python train.py --n_experts=16 --d_shared_expert=0 --normalize_top_k=false --balance_loss=0.000605 --rope_fraction=1.0 --extras=["capped logits"] --beta1=0.9 --warmup_steps=544
Below are experts of layer 7 (counted from 0) of a mixture-of-experts language model. Rows are named router (the router's row for the expert), up (a neuron's input weights, with its number) and show model dimensions 128-255. Each number is 128 + 32 x the weight over its row's rms, rounded and kept within 0 to 255.
Before each expert's rows: a language model's description of what the expert responds to. This comes from a sample of Wikipedia text that the model never trained on.

# expert 13
Description: Middle pieces of long words, often Latinate stems before suffixes, such as li in Reconciliation, or in evaporation, tri in Nutrition.
router [157 148 103 179  61 106 210 109  78 122 140 141 177 165 120 119  94  67 159 173 115 120  85  97 128 118 122 129 157  69  70 132 166 115 171 141 148  95 156 191 162 113 155 206 153  99 137 102 127 172  90  72 148  89  95 135 110 103 187 130 109  91 146  73  81  81 181 124 112 119 125 149 175 125 111 114 111 135 104 152  97  94 169 145 117 146  83 150 146 147 120 105  90 145 134 105 119  96 125  67 241 142 117 122  74  93 136  97 170  95 151 155 142 156 113  93 148 111 156 132 193 119 150 171  79  50 119 100]
up0 [148 159  47 139  88  55 136 171 135 122 135 161 103  95 100 138 133  92 127 151 113 167 132 156 124  50 134 131 151 121  96 142 119 100  99 157 114 140 184 115 135 151 113 111 141 103 156 116 115 166 149 167 130  97 124 166 102 158 159 142  80 110 133 160 105 102 120  95  60 137 117 201 123 108 167 134 123 119 110 118  80 163 159  94 140 120 138 116 181 141 116 169  91 147 147  36 117 101 118 110 123 138 152  79  84 105 113 139 160 144 131  51 135 126 118  87 146  78 127 118 138  84  77 143  87 145 151 101]
up1 [148 117  81 142 139  87 142 158 132 134 122 167  98 101 153 140 119 108 122 158 143 125 134 139 134 134 137 161 133  71  97  77 125 122 112 145 121 138 110 126 136  77 150 184 106 127 147 125 188 102 116  97  98  79  83 124  85 146 132 109  55 164  70  81 134  78 131 124 146 101 150 154 106 146 132 153 134 118 136 184 113 117 162 182 123  69 210  83 141  74 179 154 120 139 167 179 142 143  56  71 179 118 154  62 112 131 115 125  99 102 184 139  65 108  57 199 139 152 125 138 138 137  88 158 158 161 141  86]
up2 [ 90  71  78 122  72 128  61 137 169 129 165  76 169 148  94 104 119 109 125 194 147 130 173 114 100 109 123 128  47 131 197 117 170 118 101 120 135 146 168 142 115 168 120  59 145 120 129 131  50 141 134 107 135 122 151 131 136 163 187 148  51 131 150 106 115 203 127 127 147 115 109 172 128 155 120 113 124 154  57 150 124  93 133 130  49 136 103 104 123 152  99  87 103 147 112 155  78 133  89 102 122  78 113  94 131 110 140 158 109 110 175 149 133 117 182 148 163  55 123 157 152 117  84 123 111 157 186 179]

# expert 11
Description: Second word pieces right after an initial capital letter, mostly in names and titles, such as ri in Grizzlies, cott in Scottish, ABBA.
router [ 84 131 158  88 134 145 156 128 154 101 185  69 110  96  99 115  91 160 153  96 135 120 107 147 128  96 109 119 135 153 112 122  61  98 143  76  73 106 152 107 104 134 101  76 157 157 121 148  72 123 135 105  78 191 181 130 175 156 118 134 137 169 161  53 161 146  86 147 149 135  99 167 121 135 148 125  83  76 137  90  36 111 166 159 107  85 161 101 133 128 123 131 131 133 143 109 114 173 146 171 103 134  96 189 133  87 131 107 131  69 115  86 148 112 114 123 158 136 110 119  83 159 160 197  69 101  97 170]
up0 [182 171 121 111  97 139 149 118 134 123 126 110  71 143 145 159 158 112 166 163  82 145 171 146  99 133 148 178 131  91 154 131 107 144 167  92 169 120  88 116  91 129 155 113 140 157  55 118 141 182 121 103  94  66 117 190 121 142 124 112  79 137 100 164  66 173 159  81  89  52 135  90  93 146 145 114 202  99  92 159 235 143  68 136 125 142 120 147  98  91 104 175 195 167 140 120 157 190 104 123 116  86  87 146  63 136 150 120  98 108 132 103 133  86 104 172 170 133 107 145 215 120 146 133 135 141  90 138]
up1 [165 133 108 119 142 160 167 124 160 143 117 115 109 126 110 105 136 101 116 118  94 178 129 164  96 110 149 110  85  68 179 149 124  84 161 119 119 102  96 115  85 160  97  95  86 106 100  77 127 173 143 123 134 148 149 153 127 159  85  92  63  97 106 179 138 106 125 164 141 146 159 207 141  95 142 111 132 182 121 107 179 115 122 104  97  91  77 149 219 127  93 136 150 114 118 132 120 152 160 137 120  91 162 139 187 197 112 166 203 151 136 102 163  93 176 115 145 137 120  94 105 127  97 110 123 131 124 171]
up2 [126 122 111 116 169 138 145  64 132 143 156 178 131  93 118  99 126 131  87 120 142 101 124 104 140  46  44 103  34 116 118 147 158 137 149 193 127 124 149 146  30  65 161 166 139 125 145 117 162 111  59 113  69 157 128 136 121 112 128  82 147  58 109 154 191 147 137 123 131  62 141 110 131 134 108 149 124 133 125 130 154  99  92 117 103 151 145 108 150 122 144 154 136 150 158 170 139 136 164  82 132 141 142 101 100  72 132 153  81 106 142 132 171 166 131  55 144 135 132 203 203 177 106 131 153 176 116 105]

# expert 9
Description: Single capital or lowercase letters starting a word after a space, hyphen or bracket, such as p in psychosis, H in Hong Kong, S in U.S.
router [158 155 174 105 146 167 131 149 119 131 127 121 162 115 168 148  84 151 140 121  80 168  88 202 125 184 119  96 146 115 127  94 104  92 128  75 147 134 144 116 125 161 111 107 173 178 137  91 164  87 132  58 145 151  82  98 146 140 146 121 144 130 134 113 113 146 107 170 142 118 120 108 174 111 129 154 103 197 123 168 114 120 181 138 145 147 143 207 139 110 157 115 143  80  55  87 160 117 147 139  80 130  73 103 112 163 102 145 138 213  84 174 125 133 104 124  67 120 123 114 124 158 146  98 129  88  88  78]
up0 [169 134 122 226 133 113 101 115  97 127 113 123 103 137 146 108  98 115  83 140  82  91 115  86 122 146 168 148 128 123  92 176  90 157 158 163 151 180 114 148 124 145 139 121 112 118 211 122 146 162 173 160 139 105 125 153  88 134 159 109 129 107 158 136  78 110 137 116 198 155  77 121  50 108 128  87 128  99 156 128 134  64 121 124 176 144 145 192 108 155  78 169 123 120 140 112  90 115 147 127 171  98 113 147 147  81 170 127 127 108 126  80 131 166 108 107 160 189 174  82 173 182 156  69 169 115 130 202]
up1 [102 125  99 101 111  66 183 121 174  85 112 148 122 115 100 148 118  95 116  77  81  91  93 133  95 116 112 107 109  81 184 139 119 196  96 162 168 102 106 131 108 168 140 174 181 116  95  99 117 157 145 162  78  66 129 156  95 166 173 151  92 138 102 127 141  87 142 103 106 124 134 180 159 128 107 168 135 148  81 115 142 159 137 114 147  94 152 166 129 124 137  94 142 164 161  53 171 188  90 166 194 163 191 120 166  89 116  99 135  57 178 150 132 134 107 153 127 139 150  83 153 156 123 137 112 168 124  96]
up2 [ 86  51 133 134 100 135 101 119 101 211 130 171 137 104 125 142 136  98 132 118 117 140  87  99 131 154 137 159 112  76  99 107 140 107 107 121 146 138 185 107 121 108 106 158 148  78  83  62 151 207 131 169 153 107 153 123 116 109 101 178  66  91 171 155  94 158  84 164 116  76 102 124 169  78 146 127 170 165 120 120 152 126  57 159 125  96  92 138 145 109 128 150 153 154 131  78 100 131 124 162  86 136 116 181 138 110 147 186  89 132 116 152 123  63 165 167 138  74  95  79 135 108  68 156 164 147  90 142]